From a checkpoint of a small mixture-of-experts model trained on Wikipedia.
Training: a variant of Adam for the experts, 818M tokens, 6238 steps.
Below are experts of layer 2 (counted from 0) of a mixture-of-experts language model. Rows are named router (the router's row for the expert) and show model dimensions 0-127. Each number is 500 + 25 x the weight over its row's rms, rounded and kept within 0 to 999. Numbers have three digits each.
After each expert's rows: "mostly gets" lists some tokens that are sent to it at least half of the time; "comes after" lists some tokens at least twice as common just before its tokens as in all text. This comes from a sample of Wikipedia text that the model never trained on. Tokens count by the router's weight.

# expert 21
router:439508509515511478487472539495509495492516468491537494446527472499480513510537470480458500507499512540513549527472473513487503521489518469485520502495495485527493495501476482459515536511505502502546524501524492512503514475474522482490463483480484505478508502498513495502379487505485510529457506507498486465484424501498486488495493490501511517477551535491475485520502506541457517481522
mostly gets: "A", "E", "U", "I", "S", "O"
comes after: "| ", "L", "N", "; ", "J", "K"

# expert 13
router:485572542501483499546478511521510500517489521471493519493530475533496508510520470516469474513476477524490508500502483477481498507507510474473535510496515481509490508488484445467514556488495473505508507489476484504471515513498543505527483540494473513503508527502487497492355490497513508515469494504481503447478476502486520494500506506524534492478535496468540489535498495523505471500490
mostly gets: "| ", "ick", "—; ", "high", "assist", "% "
comes after: "\n", " ", "0 ", "1 ", "2 ", "3 "

# expert 5
router:479515496536487503516463473497476480547510495496501523492502481481506481506519484484410461516497569524527494481468497531498513492493520488512521528509487481511509485486470500473479560448493467473542496502479526523512482519495476488498522476511476538487532500499478463509396532516524497489514486536514508458477476517486483507491497538486500525512507533509499512494510514535459493478497
mostly gets: "==", "\" ", "== ", "=== ", "}", "Bo"
comes after: "\n\n", ".", "\n", "==", ")", "==="

# expert 25
router:486560526562510508499465476488524469528476477454481476485505483502539503491558468453482476523473516495496524525511510559508509485473510472519519506492488477497522517497483495511450542474492486503537492495491520534505510489498489484505503457525494489527518491493475513506379500492483491508472500481501513475480475481510526524516512504494534475491530500504513507507498524514491541551508
mostly gets: "Th", "Br", "Mar", "St", "He", "Ch"
comes after: "| ", "- ", ", ", ": ", "the ", "of "

# expert 20
router:479533493532486513491482514502486522508497486482492517549513511501571505530537441510462532475515501524506490520475525542532489499491483493513480501497496495499512495502485479481459550497530479497493484503524504525512504505494506484501501489476465505497524514503462482498363516499516478513483516472491481474492469515507454500527520473514489532441513534475483502537523486513489491466511
mostly gets: "54", "55", "main", "000", "50", "52"
comes after: "| ", ",", ".", "8", "% ", "A"

# expert 24
router:452555459491474483539501500465490493515487476503497497501507469514521511511548464461506498492492516515504524488453498513482538482476539483527513518496496479537493498508492464471472529451494497482535488487493512532518511518510502512479481472523478541516494500505500470506384527497499522494463459500536493463498519506496501495540507509510515495456535508534563482499481483504503524473504
mostly gets: ": ", ") ", "): ", "); ", "• ", "- "
comes after: "\n", " ", ") ", ")", "a", "2"

# expert 26
router:467506524530483531501510510493513459487509499501502519476509484484523543472520481521478465516506474536465497498497504506510507513511536479541492532515487503519513495489503474496507521478481479491563520480487510511502505518478490527516485483506514484548504503481473475519338493489498506505495478495520478512496440498490510525487505514505497484457512507492480489484501485485436495475510
mostly gets: "K", "Af", "Bu", "ij", "Kar", "Zh"
comes after: "K", "S", "k", "I", "U", "T"

# expert 6
router:469548476521469498528483530462543471520479504509503492494540492472539522531520499496441464511495493546486503543500527513513501502508517519547505521504469520534478482490517485480456566460508473502550498500492504510515525486468485482520478467501470494522501463473463516494453496437521475501470487498509498462521445467501502477529524501495518544482511530504527513535502516501489497500512
mostly gets: "the ", "their ", "this ", "his ", "″", "new "
comes after: "of ", "in ", "'", "the ", "to ", ". "

# expert 11
router:458567498555475491527435496453518505521525487506495476498522481476535519483524468490444487476502500529490511516455508508517498492493496491493508489495493502489497505485527468511472544491489491499529497492486480546489476498499502506519497494498506522492499489539481452522413482460474518479477475514547505503501501498501530465543548505525521544474536525521483486541502507508468470533507
mostly gets: "comm", "cont", "dep", "sup", "produc", "serv"
comes after: "the ", "to ", "a ", "and ", "of ", "s "

# expert 15
router:465559516514503522500513482480505491486478497469527496508527505511486500501521480475482473495503504543501495470459500548471484499482554528543512495502496490482503497535518490467486559487509509494530470508474519531524505514503518502524507508484499477513486488513485472500367492496492489493501434507498510503505406498503479495510540512482505522461514523505516472506495496516501498505506
mostly gets: "omb", "Patr", "unn", "rig", "ur", "sych"
comes after: "T", "M", "D", "J", "R", "P"

# expert 10
router:456544559482481509498497509542524488509495504478492503518518451511490489505514492482452461502497497506504474564473492475480507508519501503492547518492472505511498493480514501515493521494509504521518530514523481519502490496454485507534489520454499509533490502559484517513374479466496471488477518501470496470512471491490516501542485509485527516484503506530478477544489478500475480454501
mostly gets: "educ", "scor", "football", "finished ", "attended ", "Stadium"
comes after: "| ", "201", "|", "; ", "\n", "–"

# expert 12
router:482555520529470517511490523536520494491476502473479505502506465535496502526539476504431462495467513500522491523497480551486467485454492483501511509526501537520490512504508475521491545495473475518525518482496498522507509528489512515526476526521480500515496522510501477506415501485496479533524506468509484462470432464484538523498523553505516512466497512515467468515514504531472509549512
mostly gets: "Sh", "who ", "It ", "He ", "which ", "they "
comes after: "| ", ", ", ". ", "the ", "The ", "; "

# expert 0
router:455531493522447490492527507489536500538490461473525521481533499467509517520513460467458473531502503499514514527489497541486499449500560510506495499481505492525499486523535469457491545513487504498489517509491485518485502499527525500539488492489517510533535540483521509510409506496510508518465486514483478477511432487507527489517515536493529502486528535525495491536515528512453477467514
mostly gets: "f", "F", "eder", "n", "high ", "High "
comes after: "B", "F", "H", "G", "E", "U"

# expert 7
router:468576535535498552474486497498495483528471499531509492494524477476490493510495480491480510486497493543508481522487526518504490467508495444512497522471498474517482472486493501518526532505496511510539498506509533511524502515506501467515476498492460512505503520479505502465381493458512466492486476465522518479467498511494505484494513516512553536466504509505467452542513494462486510468528
mostly gets: "201", "199", "202", "200", "198", "197"
comes after: "| ", "(", "–", "in ", ".", ","

# expert 27
router:467577520544500502506490491484526495495483515469503540504495492507481510522486500517482474505489499535507492525486505505510510471468528496508500520460493478471501479488494486479488505488462483536521509492522513553496476503479556485516513503477440504476512516494504466506374526495492503499496472511499501473485446483509525477509489517498519492432491532482493539553494510519513522502497
mostly gets: "G", "L", "St", "C", "−", "–"
comes after: "| ", "2", "1", "3", "- ", "("

# expert 19
router:464541525545461528516482508465550515486509501491484509482532450489518500472525500472454467519500511516499479490468492502470509520478562517528492502492480515517468455496490488536469543473507497500553481480502515522478506518470462469484501503489515536514502504481473532513387522485501483499487493498498505457485490496539514507531491500526526499466493518486478482513530509489499492532530
mostly gets: "North ", "Sy", "Am", "South ", "Ne", "Cent"
comes after: "the ", "The ", "a ", "S", "T", "of "

# expert 23
router:439534489538519502506498520525529499523461506461506511516534505477502511512522453509481453497488553524517512535515542515503534495504507461499531478541499508507492468483488501480457513470494540467535504473471465553478501481525516491518520516522503487553496521496510478476397509466499511491476474531505514484500472461532513508518532482496521517482509527505505511510497484500494527483521
mostly gets: "5 ", "4 ", "0 ", "7 ", "1 ", "9 "
comes after: "| ", "|", ".", ")", "–", "202"